python train.py --n_layer=11 --d_model=256 --n_experts=32 --experts_per_token=2 --d_expert=320 --d_shared_expert=0 --activation="swiglu" --moe_layers=[1, 2, 3, 4, 5, 6, 7, 8, 9, 10] --router_score="softmax" --normalize_top_k=false --routed_scale=1.0 --balance_loss=0.00527 --balance_bias=false --router_bias=true --init_std_router=0.0324 --lr_router=0.000756 --n_head=4 --n_kv_head=1 --head_dim=64 --vocab_size=12385 --norm="rmsnorm" --norm_place="pre" --norm_eps=1e-05 --positions="rope" --rope_base=10000.0 --rope_fraction=1.0 --qk_norm=false --attn_scale=0.125 --tie_embeddings=false --parallel_block=false --init="uniform" --init_std_qkv=0.0316 --init_std_o=0.0 --init_std_up=0.0316 --init_std_down=0.0 --init_mimetic=0.5 --optimizer="adamw" --lr=0.00172 --beta1=0.9 --beta2=0.95 --weight_decay=0.0 --lr_head=0.00872 --warmup_steps=512 --schedule="wsd" --decay_fraction=1.0 --decay_shape="linear" --final_lr_fraction=0.0 --batch_tokens=131072 --seq_len=256 --doc_mask=false --train_tokens=946800000 --steps=7224 --dataset="wikipedia_en"
Below are experts of layer 3 (counted from 0) of a mixture-of-experts language model. Rows are named router (the router's row for the expert), gate (a neuron's input weights, with its number), up (a neuron's input weights, with its number) and show model dimensions 128-255. Each number is 500 + 50 x the weight over its row's rms, rounded and kept within 0 to 999. Numbers have three digits each.
After each expert's rows: "comes after" lists some tokens at least twice as common just before its tokens as in all text; "mostly gets" lists some tokens that are sent to it at least half of the time. This comes from a sample of Wikipedia text that the model never trained on. Tokens count by the router's weight.

# expert 24
router:477539387598477485587523541458506459542473505403461421519498547519446467467474435535500465391497422480540508472468556578456607492549566497438512509431458400504468487531492524498461515510430503469537478485532530515516537422523579428539468427420577574424553576467528505542399414546502524467487587485524460522466469571502601508501470492451469498445500564495568494532549559478455537564417
gate0:504576441493500453513465469514524503548513489542527550565488587415597513530530493510551532605495554496494536404553561472531549500458481369349560446543520485525496585483454489551519444355504494478493495505504512469455524492453494464400509588434555476458497496459496536474500476494559505552494458614518534507470593465536465507543429469619622496405609492515472412455432552488357524468512
up0:462448412470441367496544546517457517542495497468466468522448474658524585514496478448502445577638476462509471474523497496510527540574423443501491401424513505453553404567481574525530567603549503556449531507465495543516552464505439497466494418491378439477459467461373482544552483539565550509603612459484475424562479556398506414413574498526413580562543433479495487564475519457478575478550
gate1:505417555541420551509560507413474574456485555492407467576508507464443482522476554570523583487472594472505476448477482463537504507513478432453461523427532502569442519411586536511492534467475552471481480574495543622513497598435452520496570544588612558493542546492430536461515458443464480561477548564545448513478465400556507467526487389464499451470526417427582451507406442554573580533557
up1:488460511548425463553494549486549515490528471432490393568586538533444508534462480552489454506532502419457462399479506480470523530527438436506551524467539435483481464450412380572483536537467560539436479495603523525504508654473499525573472499476554568544496563500500577574506453548541509466554598504592408497493509520480546501448404458451464354518440554470519512518475518593523537578513
gate2:566510546467455536482464434522590522452502499559541508452524457480395449503509511600593483426528534465503564555615467525535490453391461575545503544514562513517600496589519497461524526534499480563578407538542466554591482518521513439575535492485416522602495528400429484484477487517527517567481452485465513526506580449409462499505509541470436516512512383513525516473372526401422400506491
up2:508445477465416452510534506432440561451433546548446560462493502425578555505415386511500540507418509485511467482486513581488494497530451497473463460511408554559407574472476547551487503532490521439458409500459521541485516486412458444515560559522513440570496488541529467435558411484428507502559428542449490495479414448515445486476503430507547448502473595469593389499583410444571550456523
gate3:452430517451511416580488510540494488502482514564498509662554618493553448505419409442500506636530502464540519447523520459492478468532433515537509539484526465468500569556503389499463547513486496510482404559472478466540450575534497559525521504457568517492477523530567495529437477540539490523544511461568520493572598451541519523455418481602568470527454543480481563471429573473449548548472
up3:500364550453477491451495535501407473506486493587490523521460563535457447470488381515497527503477421506460619465415440401453509556568389470433477464460530467522453523479560449468500577498458501539550514428457496420545442551467520563531470530494442522573494481466489504470458587532549433496573585551527526436497531526504489650469464505533482478474530526600331498436514524561462578468501
gate4:546478403548481461510369599436470505460556479504542571548495574438438451560575416544485563471651549519449511483530466490532445550508401517517502485484478521597474509521481507536520590536512556438559467433563552475550558608438497454531470540511375451536525477498459479511530541467482547460516504534475537460476507478482509575524489398461420498435451536459509468582474557459483515464458
up4:569333518533480541463350534458472469531585576515476579504526524492481564522512511450463504501596447543474524410486432542466543532532452511447452526526578488606435482482438482479396469505490519512618507483593540481527532507593480476580433546495469473513480448450597438507475563500477539506505583506456531439430503541502444580509476470471376452440437554498452461595503467493441503497489
gate5:584502454469505543478513545482444503501488556526582552590548575394539507423435501486409505495635520513458535548476425475546494537594522576542473542544473547547522452546500548602523491557586512560452393446492506542562531523491421517510516555434435456579454480499504467563551523429420486481605466486438474514516530512409437456477510504553442582472547464483527485348476541466514512487567
up5:495636448540439538503529591570471461508525539430471537448452582480487385497510579590514561488392562476592594456499518542436466479557526618459541536464547537449472472567536498471545570539477594438526581534588517511611493539543452528474481570563511503525555530536461523418441447564427519459449530478454560538571627530472522455516466486485486416478470560459497497384478494560513478513548
gate6:518582492435594554567487548531501464451533536480462444479464504458446499478644504594570516491610525492482429572492417506495471542528498461476390500436518506515465601540453418522578532573470514487513393430466501525509460478516537504507520477562496517487506520518411491602430519414498528503494403559473568453497562522644574448479488505491475483503525560527587547497486485425499522537518
up6:556531567472430406581479501513441538430584485552585536542454495426490433499447443581473568458434552617540513517450527510519542501498635540498470469508541467490543477531501557525523488363563481461545474537439486480630571527503458503503549424486437577500543507540409526438548433489502544536461553497526505475498595492541464470498475513602617542488556530509450481367458544545419485493509
gate7:516549526460528505433525385528498534482446561508462565461481567524492581461557464579491499475513534470484529481470493538533424565443523470463514549539479559484465504499490493493484545424448533446501557422551505447515472518471454552500456614571523435568476496485517523454453491458547448487474499413450522483502555458508453578589525469634635510442421460539508382422497418414485425502517
up7:495501504462543531536512506434561499521598455545543510496470488503555466505466587511639467508493497518455533445521502496444537409480375553479571487456471534517580562542505529574540486601575486563552432467475488582452556529474439477507553453467454542455544442490457465563484568509497571509495417604539477517498480472518544479445477623429455450473535505398513533526472491519429552470529
comes after: " |", ")", " |  |", "1", "==", "==="
mostly gets: "\n", "',", ")}", "989", "- F", "°E"

# expert 27
router:409470415544519438511416607505543502446556485486373428570473468532522403529525487598521564480573442535446474490456515458454495480501488468563488533509471536570502507531511385461576520531454427535581490500482519510533462475436428523541479574508422591516481575449499546591491588588468496405388575544487556477484474553475449557516451546583558392563465516456452448543394522482479467476497
gate0:648430432482479495496540504457419494516484576466412534458381463489540478427540575474487639637507564554430500355458534521472506522565541473452534508543467563533512448478539514545533519583444489584504390554535521501488486575560423534492490504502531500490541482465509546482507479497557443517537532511524499454574517506459412446533518527573498516520468556430536455480505475416439551520524
up0:538468574441539503476535418462536499513542537481572525508546537552378496485479453530505453449512537510468538624496493489537483487490481508514474465510588478526539516484501536454449471498534487437501520544495492478567520473480571458489553464528479529490498462598507373541513523464460576430469456492485548511598488467520497543505466492495530510431563498512498546563429523561588496432509
gate1:389476471517475485433476476444565519544547472548498546618514553528511477524445477478582520495553501511549487560431578494551449573475564558502449473615444469430488500672551376501571520518507541517534521495420393529579491491469491494488526513545518546560521522497493532489461527457518497515429500477628513518499513451604480462503463568575472540414498482416471568517462559544505499464492
up1:503528459475557460475501492509645498560593512558464446473590523491524532405472478530555569536550444366507370503571490450502472450461450534500483480481415592448483464569506469559467480499582464542461468531557606445462560553395468596505488561441475557499467535495487446582437622527456581530545464463493478464479502566512522486559524548538420511487579574461429555464518481425442527483540
gate2:521433597522526552481551441458437486491441557456579502569519529495485531459495601375543554443461465535511451496495485531450506502563526467476566426488494585522499491497552414564561429497546477482492456421574524603525512483461496530452540460466449442480528506504500463485556576549475468500480539453567525499375432432531415486579526512504488547450517561455541506516567468517493528574582
up2:550447540466470537568495483470506583469478406526553553481464444576534466462485348501445521480574521480457565501547511417518482455421455488489461516514509561493589594490490494429476471533511410408486582516426518502468520547578552567423528453537552515506579463461499436552555519433526459536474455535511491494491525557408491438462449594512430463485456512547411477549463474496457520483442
gate3:505490528530518431497512454517500509424426560503505456491441487513531529490570507542476424544577451524423518541479369481554513527562466551520582506513622559471490522664517568445604482499398539524484391404668498400447501527480478485488434452487497450486458531480522539466468432466460492539535487444540524406546438511457434478615490474458509508515496513423549528466494602494515529481510
up3:453523491495450500536464545474430519514446467462539546484477505440390505502479457457538390562470464543528516454512544466522488585455438532514544550490562361509532565527425474495550519556499605511552478538549559551501580514552488505481417440487562536533534503421429482464551488528438447487391477548557484494481472532562496428452607440453461545499490537404554441442507534603438622495403
gate4:563478496520472465483497549495531444567525491521547510501564352527494487525482432480435442471456495501571552508468434526523544540456522578567450453445429454524454502476560500383420499522505436543443567465481420562542486571547553537497586467569571527494464441474426452476524454531475426475607412451451540501438533516521511510414523506382428622409425555553440527444519435485521500487472
up4:559476466523542516472508450478483473562489552517506449439447427541410452534416451394479424452437463484594515437424464527578474586536485455562509430501433454506470428414524489456441519559538503495480452495533439514487556560504514548495492387548566597551500471515426468445482510450450418517543472403463473515454607548460476569468487424381566565466471511549434549414601483559588499445508
gate5:476512569463496536513543465469496417431487565473450450535435468442467517452551493573396513450603518497476487584470418539517506413510474557526457436384573506444523460478468528543465516397435428483520505510474544300460552439437493482435459424482418446492535501524472519528499526474501486513532541438607482541489470402485523540515461471492485531519514517537465564550470478421453404565576
up5:482525522574512476547545413516443568502498463522487567397491505503474499522480568484514477469475578514559494482523534356486398543512563409449493449522461562524548511461436518454547498649565549551506499542399507649520414516582541433538570489530515549538567473519512518440559447437474451522520475501382469505538405480474481415444533414451516481536531427480493446477524496546560553451511
gate6:512530514507491543495556552497419508508437553477484532428518559471489546518493474414453524567573496520446529555460455484465546524471487487409520507670542488599426475501402532549480558484446493554476571444568455474378492498431470450502470489568407519501543442551505552477506521546500554518404493552405524485435403538495492502499496562491514440432558497603594552458632472462467519483500
up6:401475489426503455580507500490479537489512485503527508503569648498425534601524499472503556444479466451462455526448568527451485484521539479425554539512524408515491534425445526483452448504484524432515543538452541418450531571397568449523480552517446571481511495613523578472536574527477500603517577525535507523511501493506537514488390501506481515432551510518614545539470468506594606551443
gate7:395486529512476546525485466556401525493463512555501532489405484460523437520488529497476531464490412556493544433409456427538522525556494585526432520520488534615389433500536522525544493489446588498578529469461431404393464472603606504536422507582410476456548530534518571535448491449565477468546592548454656482541489451526557556587516548450456460519530438444463386529498466528569531558486
up7:544556539435569494484492507467431459454494481548487439506608411541503489484449407603549588504477506407537548525477430458539557500504410476562389562518532496510565517449467499403444581406504572500458433433549398506501455452426556410469472492504422436477532546461485479579507527463549512538431481444451512422464497544477505496533509465508510449509468580572492452477512442566538559514542
comes after: ".", "\n\n", " |", " was", " to", " were"
mostly gets: " He was", " he was", " ass", "==C", ", he was", "==P"

# expert 16
router:506593453495521465472432415535597545406541537474515556545584602480491568527477404588432526478586529596395522512544582485439467524467514408500489501549481500534552403444446498492573565450429504437572568479469492558522539464542552544454494555510440493487532598446430563492469488453507498446439524472492496543544530540470497511521444487499492444498424577570398539558470576543448544475463
gate0:494411555504393599512461436495450493483517543489549464487399533492456528534520564473530529500398490499602498484429445501563443468527534539467453452499475380552552545518427651492631567497449507466586488558459489484551568574503416505488538538505579569623535542499540509468413497448452496452480517494533500400480405485519497519567496522573487548506466507496488515453529442487462446590572
up0:497470534528399555474423455535477533484451560522573491502431490516499502582488519565530554515488537613567490567419422513525494531552516628510457445457512376468630566559583605503558482482539455456541587493410515456546483464446519432540534435544503558456468549520473474534525507497554524501510498462551528464436483489498450545537493468553511550518505399505444558543475531524460437622629
gate1:544568425488440431494484485506438454519497507491486516564478501362445541555449538483541544430639554509575516478412475504513534449452491507477510529517583528507519437507520521465514520492408457515443506509475529421465515552469471556492555484405541533436509634548504512485579525551411549602408500440386519553470535486437489566454474467579439448428507448426514507488452479459511434480485
up1:541504477497511452503542518443486385460521526525465448574489533439476456515410587524536493468578556549489476451414514513494438488551494571503496466510474480458513528464501544528485557521470437517486492509457496391526538427479536507509526502418558555442448549561452447494563450502443495498485524326425549520492511494472382541471591539544532530515532542464586513529405528506550417544575
gate2:520564554512486354524577471529564521496496527514486447505502480483461470478457534557474525577559430583540428510510479585595494531554440520476552374557500505446491443475477462530476511552469506603474519519523478456404455534477537487600522546532396514443469528549420541448464494505490588440498435432559557521512530559587437529547517546517416437543457547466480516490468502502555443477548
up2:527531465523558503428456495497507489537526479459494528480484527526424507499499469488450432510457512472502597330434454567530513546461599386486547455523535451523428461505569544510562493502628491478472602417563569433598488547533447525475452508522501502433493391484476476521632476504431432559434490475386402473465508507457501473561567406457477509454528457416497457453531443450516502430463
gate3:479577541417566488416555530442632496435522501520450563468513492490474493539542498410485442586478451532442469600489500452460471506576480461555506527468509610564439502453613400524485449519473540571485540453531585461554542499472555515505490499492526562480524510608559411504581451564409461508461478545440521455508499523569429465550509476514589519482538491479592498561568492455567540515499
up3:538513536476477503523463496484489530454510519535552630588438565433512550546449513515448486558529556553418573516495417541518530523557453499421554393491551472434498518485615485370496484548497412473469491550450548442555609453458483562441493444522457599391487473521505508447544481488465555436473524507431585576471504609492515562483500434456564493458538424503479452525466493427483491428529
gate4:496549524478484448524527453397536535470396578572467474505532619528506444526517499485487580574526578462510414506487527455495520461467442434533503475439591521492533532517508525546532406518519502435403439519506451481529544459485428532458517425524519501484460535495473511434556520471455494510632547581519551532522536541607424553506513443510496538496538400493508508462533583447484531507582
up4:498505511473507564448528487571563502568565387454486538441460470538476519476550564478522461469462549552475545479542525494486563516585536559514452537578514499439503460450478503461506488447406562539490522535491602521513454469537554498530471545565508559524449405471441430498549474467513525554395448405471454455505459502466499491582502528506566504454456619481466472512475433531648475496499
gate5:513451563532563526496509446445520535519533490581493442448561535495511530518516546458437482503417436537589626507414492548431418473386626430575569519554526444459512391529472455482501476482551468428547521525564536563436529514533532516553394491494576644432433552500533458567532629514467409512479547539492502518493512462519453518594451461580530530477491518506471500536495465605494473491384
up5:479484552444553567528548550504566385548499522567509521556491414553455547525542465579529544415401452408524467531498490545479457560497507466553436476498503461464370594617496591438601553470529482433507448583478499473449463572478424376460462519534535486472503526458542528461540515485554598547502430468504463509442578441545484474550578437554483478547558458462512487507477542511577538475408
gate6:490523519474484537514539519486628384522517463545490508552443550461515486459516499519514444465505418471430507590492575464476484437521498602494568488547497546378527482501489528570467449465456525505550466538478441522448527506460508549434513544556498485571424452405509430495518592544561602508450560576571444440496462583520529479519541524543512527583467428560530522464498512418452496478442
up6:438538431558525539478492559528474550532568447481488483487442427444518467478571559483451402411392438436510506492479554515519508491511463457493505501425407505556375525473524498529575581541550475551479504493397429464488423399622486508468551567504476484515458503466572418527482563566552501555451474535574508467353496541491536512511506665435485565629515477664517462469579419493463481510447
gate7:550520466463490513546523527489498501550526543535494562530493448594531473432513545436548539493519406570465605492382520533489478510463482471491504462618544503469435450475579444491573500500471550563444438437425389519481514517518520546576454557563465557436446490499429496461510455470538416543473567419439493450477468585501452457475595492446520464488437517529487445403580528532512441440539
up7:519474485446517621455487482539535545431509520483469495509531516524531473407478476491452445518466425506568493440453514626453460456449599425511460516573512496558479482422543404488480510485461512566482570446426512508509464481489507497529541519480610472482502639593566523572499553472508415495557532453526496429435555520442498596540530534505500503481527487449461486454485510519417602462549
comes after: "\n", "\n\n", "2", "===", "==", " | S"
mostly gets: "|---|---|---|", "In", "|---|---|---|---|", " In the", "- O", "- A"

# expert 30
router:454485427559470371568503491442459580542510501525539448456469469460530523517459478505480525570569564580510433565524529432583441492449489414494521481525560535579629497511510490455452509594463460418483494483516432480472483584523537510580607459473535525403511517555458543526488548550516495392570596557530488573491445453559480487404516457476445508552475416495517529568487533430503553461579
gate0:514461522576463505515531600551477475560538523535370547561514521535408482455487546425499474503430543481461567488480498483507525547493566497393531496493299546404527440603506614579401518458543462542455499478541493465417443456523517400565521461522554566423500462565507515427434541538541527481523516549447536551481429489509456598496515485421465575592414536456544512551453445437569540504563
up0:498461612591450456501495517543494463504409525476457518526570508419541400487454467479533450453501483504539451539575572478472418514505515572428518474530398480537532481602463462597440468498506504548530491545529451525418445469549485504513560506610456513532499549522600540397441419467534424488471496468519581568490519502468434535590603557564535494462525497540482578428517496556462417618467
gate1:546594524452538574484553543493517526436481506507472529507478575517568569571435563416522518554456438566494605534500542510510435559495474456477449471510385438490458463458530402547550496537474540502507525444467520403482578439437412558465446456505503519433547570532494473505459563468511542492401521514459493492555489575466527529476538462493539486459435503497511438473446561468468557556467
up1:486516453544479467507522566501503429545484500523507412524476502503506528541386529533460573537537546466515376474455532577469439574527525533446480488484502562511512362498541414525583465536515534550474488516484483433515599502531514424499493443518514506501395528551465539465522480595514494465514461398450507506620604543518500433474552536558548533447607453544430590418424569421436561556555
gate2:577440575444501567605490486469554550402443577550482506482502514529382520535426589546476442495490577462527546449539581488524546488532471429582541521566485537553483489473432461494546491430497456482555545493576476470587660460609468541481519531461505435487519528549457485473454564587551503483466424532458603549527595566556407493470437529455474558532541459509492526446429612529496489437548
up2:535488534447552590507536558422657531479573482493505482471439599540578496448544496497481431545511510460468620519475474508632474460533395524477461471572423543495521450456500512501496453547401525542458419472439556402482563530521481512465477423508665511524525480544469527582601469566578536506471476448580530400516470398555489539491419495477446562592545508526505457548517507429463524576453
gate3:574580591459470543408504547448432574557537443572590460533492495535545467533427484448484516531579494512446458515546541547515554445483505452440523454504497445426528506512629570468609462418517495446492508568596505479443558520416355442524541542545525591410491505488510504487503540531544551540486484505421466499584398492521396585465401520596477541426484397555486490578511516502441538564523
up3:411455501542383490533400427478437589491588435445464519469537467544547476426379438513527429517491474453434525500429578512532501433501505460496423532520523532451526492520494556443545536469532439454523466544547563482494606590498386462518480547505550487366527477582530512495512487466544525403526508541519421566487450503527447576486484546484487568438543463507515552492513485520417476581452
gate4:595491413471428515429503402510607516433457495480488519563617505491607492513398531527530506484543584562536466454647543522513404554551514467484480498509479524494597467530480532552487537416625528477420503481506480593497519499516464549514530590518560480496522522540582546498436501521429567428519524539554478492536536518506481407485459489580541553512570468445535509486438454590452388523428
up4:524477516470561521486532474445457566570399579530444556479474534530478588510447518435546401493409482630424506462537536565482459506556428521428447488525528520539449540485455567485418498506430546581556476472549459520466596620481466535494493431468544486488537483467509475456527454475534513487446457451473445414452533457514385463508527512430486605544466471456443505571530538558494431554441
gate5:498535535522565520472505453512481490561390575523458448497560455550535512520476466344568526503510552624442524582527505597546433498493567511584539518515506515495557444437496409499550491476607610457529489488558465428417465490448486516571537528464476483511592421443419555412522623515564478435492515538520450390505478502508463468511488538486477571559470504424422429554422486571584475495522
up5:517603486448467512490439590464588516503452481461545470463512543486529575474437551529478572522501565557580542524439452465456605530539513400545481516502465395409481446545498468558541486451476618497536519435462340589535501464513440452427459532513458544468534547475560644532560489502465488523544541535453442541430475457390544500512580442598597558558512535471459532429567424436472506508492
gate6:516524449503455494513547438542456556508579457569529426573501544495561509504436518506533526425501571585531556454485408485578520504494537532434524415512482445520422574563466541480485434400505505472605523584466412492435558474511524513638479512467570544501406371562514542472524433471597434431526526464440526593455530490554455548522534485579463651466570512489516499440478442552477478558535
up6:558446501483583514459593534530545598432554480463506448444474463479491523489408431525453496490549494458514502447476444460483469455524579561480506515454453447531470496491500480485456511536465492452528549599507450531467478492447446543470572481485488521516512481477529556534489470554473551499499412474409499587539520471448493532535567449541561567507535527561542524459504449533501484430491
gate7:436570514520524589361526430460480462508556519570432492536490452484554449480542530463503587481561550597443501466475480528519504440474522490406499537558484429574457566499472519542501552506452507588432507414580596457445533413389431512565409564482499461425559500516570452495586505556575535519488448491480468441478504434499511498556544501535456557437491526456570440466404473440594568549549
up7:538404470455522492596516448543494459467471443477459504513426517505432483438507538477508524436528413474567503513523553492461576619544488611552505535456525542566557494507491512478436540527507518557589527570435558459532473478474496517493532562500539550610474403465375524544426531502468520521451527566543565490495509640475498479486446501492509447472465515486471553465561538554431473495513
comes after: " L", " R", "0", " G", " St", " D"
mostly gets: "ø", "hol", "ermont", "iver", "ö", "urg"

# expert 13
router:497493441553425466520447488492410542531515459449537447541548513502535521559462560457448597489577539484522524404440459512429453506510543476451434560529594592462562607507469523534582448432488573578461514464465558400470506535546424521441447524487469541463488465436497465481436468410440468551495532469568498537557573515416442507478554482575491461486481463503505441511424535496463503469592
gate0:552476476500512618490444507511447474437485542477566433513567489573452463444487648471572562477447530437434434497499556469488455516533596546496516418456479481428472531586467554487486503449493466513497539500488516505493552456428562458525543570398496500608469450577598487486464403418478482593541464454412533538458532454488550512606519503416566554529553554477526523443490529589606480512530
up0:497432497420441410518532530547547413488538488499480543452386420515565523469504512593423489483586516526497505472546513497535526437560481505493471556421497460540516530420541494469531502531533455524436461548465437513539475552503607507488537401557480501490510548474372475527526539635543524458510479468594508484607492511543491426454534579492594488529588498560440559539480492408523509447509
gate1:452462488549523500513460465408467512541572552506457568562425490446449529459502455497485475483470521428464562523546591437459402624528419573613505498407509508520523568480500545466518518451443498516504429482536437426410431555420523424592459555436451447537425422401439420559567501498505481486439423556416558469452507403587445558478457503450448413544458536473496504493505499395500570470471
up1:408414392521507446467456425421406498543519496530508537564474461487452450450478535511502446529464485456489555462523496496527420583557493557494509539415524497516437603402449569486473538485460539463489531454539516428454442560431453494604496502497499543530434401401432483492533435442509488485489515538491516446429506426542464575534414449436435479542461497392475509471514561380568592544470
gate2:486535468463608496565643495507508447481514513487450481632508539556524540451473451439503582483406399476489623421517582463467533445596489499499490516504446576562538550580537473489486465470532483458430447549522525512551537541454479600460514476512499451436476486487524575526420544500533446586478489495494543500561497562495428397507473547556572520461490565404550501503439510518383602478459
up2:469453473456444562507473517486488471562537513420493491475432407531539483508596486454569501469432423479528478385491582452522522512428468521519415459510465421545439449573507403447490521503586455472483499615479486561430470465467497426496475500560549563606544511465510536465572526470505491470486464468518512497419546515498556393513516475408459599606526456519569369461524521474516506463370
gate3:570488496415466538422485510414571565474499559479480558544491490434496553475505514500415448534362572566505593497488548517380618467475458546515552467468524504601527573468561482467527502633552543487520504459479495477495377495538465461516500539551551503520403491520464477442470545460486551522466484537514476511544482497531493443594495486540486553523471529388523554520467512535584597526497
up3:550481503448502551566549503500594483483484513523522491529612428519565423525499463485521457450448430503547400488513625457579482545466497486490451495474466517453435486491512424549472469455565500575513470530499558513593512496606475494531589483558441540534489488482609539498536479501518487474500449426564574501435664566539496545567470490578483544444502543460514430435523483581592526472482
gate4:436448460501538576491507475487532472569491458402500509583495465492499462519556590481532453566562437535529491524561564479518507476494531485510406530507452482538463413470514607520454546545446600533506453464513432476445530429451474448459422489533508591560573477461446487552453529507500499496384553421515468461461551573536535513494483538552530438496449542511503456473504545621496556483421
up4:593476445550478552525574583527581474487548549527402451474442463521440427523496438500445471463479411509462511479544524570440525523526472541436553560399553490441512562568409502464516453601580497497439548513527505596506507471468550613424523458418499479424464554477465505525487552505486515474510512434513443494604412511421423493498454518508477597509490539441531619512540524568583565455561
gate5:485480507506526515396442469411556497406508560572554442513382478590442496526601478506410429480457432454537492538429415513516522538573465419569523457521566512435515425438569545450514476549457489488398477425536454469478492486458431456598506517487528456509547445506548601384574559519390510520408519432584518469459497566458464423599489510472392446551522504470496523453541560590525567504511
up5:465561529512457529487444438477457540481441476550511417426405420479427484550483537500479510442432488543542526501437511483565488483466502481585477490440516494528495537467421566447490637470545515499421471468601448470520441497523456511586501449469504441555587422502617551545385538424515544399472473421545567476457475488599552466498515479448432517512510559525510434470576496604492548444508
gate6:479445499536520517467489548533394531507509498506487514465608519452532486491573478512451541527420517566474495569561441413499523503359468514432480460461521525499418510446460521527437378480440427527486474416437477448531512545397562452475582570528604499518491628553434519455459427620575436533550546492519501540577490470596377517561416514542349466399472498504541431469500469560481586470535
up6:461496464565489517477467530439572483531502425483498542571470463485492424505558547445595470488491537466466551474544499499514570530523504469541492410492440429476534514410474478504500455508397583531531496530518413474612471476419410509572490372513571574454472487430440488403584559425468491534470481492513494475565470512534613511504570539494485441542578443517559446475569513512527431466527
gate7:431569495553540561529400489572462504457533465523473582542479504561565470519581524521528537538514501506515588538505441470475421478476491493544466413583533446428427600537549472530560537502466522514571566435608438394386608531522486500474444585394516544493536523448548516540540520565396403535488536570509534515495476474524427530476457547625432564521577536489504454405445624499500447514574
up7:466516519472480479490514441555515551514435549546487587516432493587507471470507508464479593500418601418480554467500530398485462540559441568478486449567495503531394536518483461525590496500455535447548479555529486440502587537500440446476486529536458504496515481490526593452593523495424482454520530514474569465486550443548464484467563404529484574549513435526563552407484526468513483579580
comes after: " F", " J", " S", " T", " I", " M"
mostly gets: "- Kingdom: Animalia", " Jack", "antasy", "owa", "usc", "él"

# expert 11
router:582570468506548567524454544520474449492434475505527457546495511449423458424459410621441485474594498469449434440584499411553526472525452543570476542427495472511537562516533467434585573425500443440583487431452552510424498542539546566486564550463452476611505509527392416601518460507470512451542495470497476487457557476549529496419518525551589563497516580553424428464475484428419490490527
gate0:481428501474439475336517529447436575467422474542465494470499585535501554523458548453477480497459645581473543509460395482445591511475525513555506471530546515496481455440464477528531511506532605470501473497619486516531415454582505528474485503484496551440460532613607508458500555581494542450510510536469549555492554456437465401540532519481450494414499431490527514454468491504497485442422
up0:487536455370526441553529603467497471529476524425404420464460446551509517540555516567485492600468521505551470557566451567501524478391569514528473436536434492503538473504527499517444467568512514579499474545457486482388495441485430452499526475506453487540494403574487470438593511455532531547526448456484487424499510519553440421430545553464479506482614559479459591532466589372505473473463
gate1:458447513474477520552504442528533530480531454447526463517486461517461521499502480511491462541509557474552508478468462453598452522489504560588532535527482484427542475459553512413470437529511452492521493556500444538531437557511551612544453453408484479509583467542528481428558531507480593529491485488479578600579501571545555548591576548449484629602455491605473480521473444399513473457537
up1:463589524427447461419469479476431437449524498525568522456456491557472554427546514362489523612489455481613494582448457470470624529460519598520328518442478520510482520519442463461549414500535508463639573488481481510495509469571475582456498513539539491522488517473418471495442474520549466483503573505528550599529529423425461495451460483547386486531439568486516452531542489608533589514499
gate2:508473502504487516465504550487518480456479446422514473463503458417346447463540533509519507462436494531488606494535587433475442487568522537547485535511499541493536519492498525525440443494518562408582519547494516441484419504434519463511508535537543524529527455568528553507554596416457580450486548433444467494504415515545436545513435468360528506550510490490555496524523522581493528509477
up2:498579515461533549428500500511521474558533519472491458468474516532470472477525618485485495422519431526458516457508509504553572530452554478461530482453485528456479463483445451492516337347530506546479496473398576463515530484506520468522513510464470495550540502471508507420466511416514580558528514412507518489473456553495441581554439545505448434493485529595508593465452460517469446571531
gate3:508497479424501519462575498503511556513577496459415479549430426562439469436521464475548483424526406471551440500462493420503504543562593565444496521540544555441444527395491545529513493554596434485474582459579530459417494428544499570520423514477560478519476352442445473514466469523447486542425456454461533497571472572508505440503479522477462477491518509502510540585433490456473483525526
up3:613451446475500487434495469577585466504567516470472510521453601571493486524505462521584483500580436508521477542502487461476470414491585565508465486521497604544407515527613515497551510511556448486565568507561557529461583538543523577543511497448480482583404346480464445548451523549581431466388517538476475490499513523541489536525463624530505511524491544536423457541473455473464438497536
gate4:455455477472430515586500499484502491493479466471488597545522471397533560584428423554457477467458495501574535615497447483535560554535472474588529528502425425447513474540446472545524511500550491540489528552484536585516528559508520480471557564505476571515495538441484535556533500478541517581469427565455438518437578458446441411500603497476531530425529507509519469463495435555450475555511
up4:525577544362476523519589499492555508423528512493535554477512544552466408406500417461457486587575503436507470469594415449544508520542473438542486503466428536480600524452420466563477543419599513467447525555442555541545483484520498484473465520485542432511466471502445539585478551514488606516488490486534530620497520578474536508541501498483561513408512503507433472499450450451492543451534
gate5:439568525484476437463486497437615487489506529598483529525516501466469554594532454542473491472472582548433448450561534420514518509449497534419536533539465506489575471455486456516465481566541515516567373523443537532544466533493434519551600468474506449442464500529438522458508492565536479480421435491486549439526511492470470560473519497576426526508488557443480451528451572433517592434450
up5:462560499485453515441459491469545433532457451561490461544525442463520483564508518518469493611563493602505499442645462492495538496452464498635525572499484482478524489502562360463460499560455492510550349481495486583534449579536498570537640524426521466475504528576502575493506480510539464441505510451461546510484563536646529498433543531521424510534416503467424488523526531435544508502402
gate6:521458557497524506543599505611515463451407474531531494478467424491410529451529546521465501613513567561552542380517446546588587459489463472574519435442521567527524622571545444500555598496443472504499500507529476446443516574540570496585607496421453455493521463560460468453437515446447536536507384512455474458457477407511507437517432533554451550469500551482514520475448512469461490515468
up6:432504534505544488499657448544542477481511525484517482472496527551406456498471598549531430546547586491468512457594526526581485455549505545530538490424544410478493550464496538440377542530556507504525498507505487428588439495531577533503546444459480525493549363553557453424458524397465499544419463426462524485518435510506454499546427480495454504405407432462507501456466519559516451493447
gate7:574522487440366572516434475478453508528497539460522487573446551492506507548470486611568465419480557538415488439482563588507613538430507488465450443450499478547547510533440606645538463475454525512521552559457528485486640520434458490520590565509457443559498442457594446564498542508575484575481448513548488544486520560409549555503517457552474431488504505463553575546448480574499521462585
up7:593486484485425491493425483493466477575472456481575486532571514500503491468511506609496442415487525541567546522537527485464585480424463630573492495473485484507512439513510529549551452396479398460601544572491551478464522548555470544586560470477432465520564420483554413551472495456554456509515498510533535536412565579454547542470555455512453513487487439546457514524520519530416525426524
comes after: "\n", "\n\n", "-", "|", "- ", " h"
mostly gets: "- •", " / (", "- • Total: ", "- Born:", "| Party", " (age "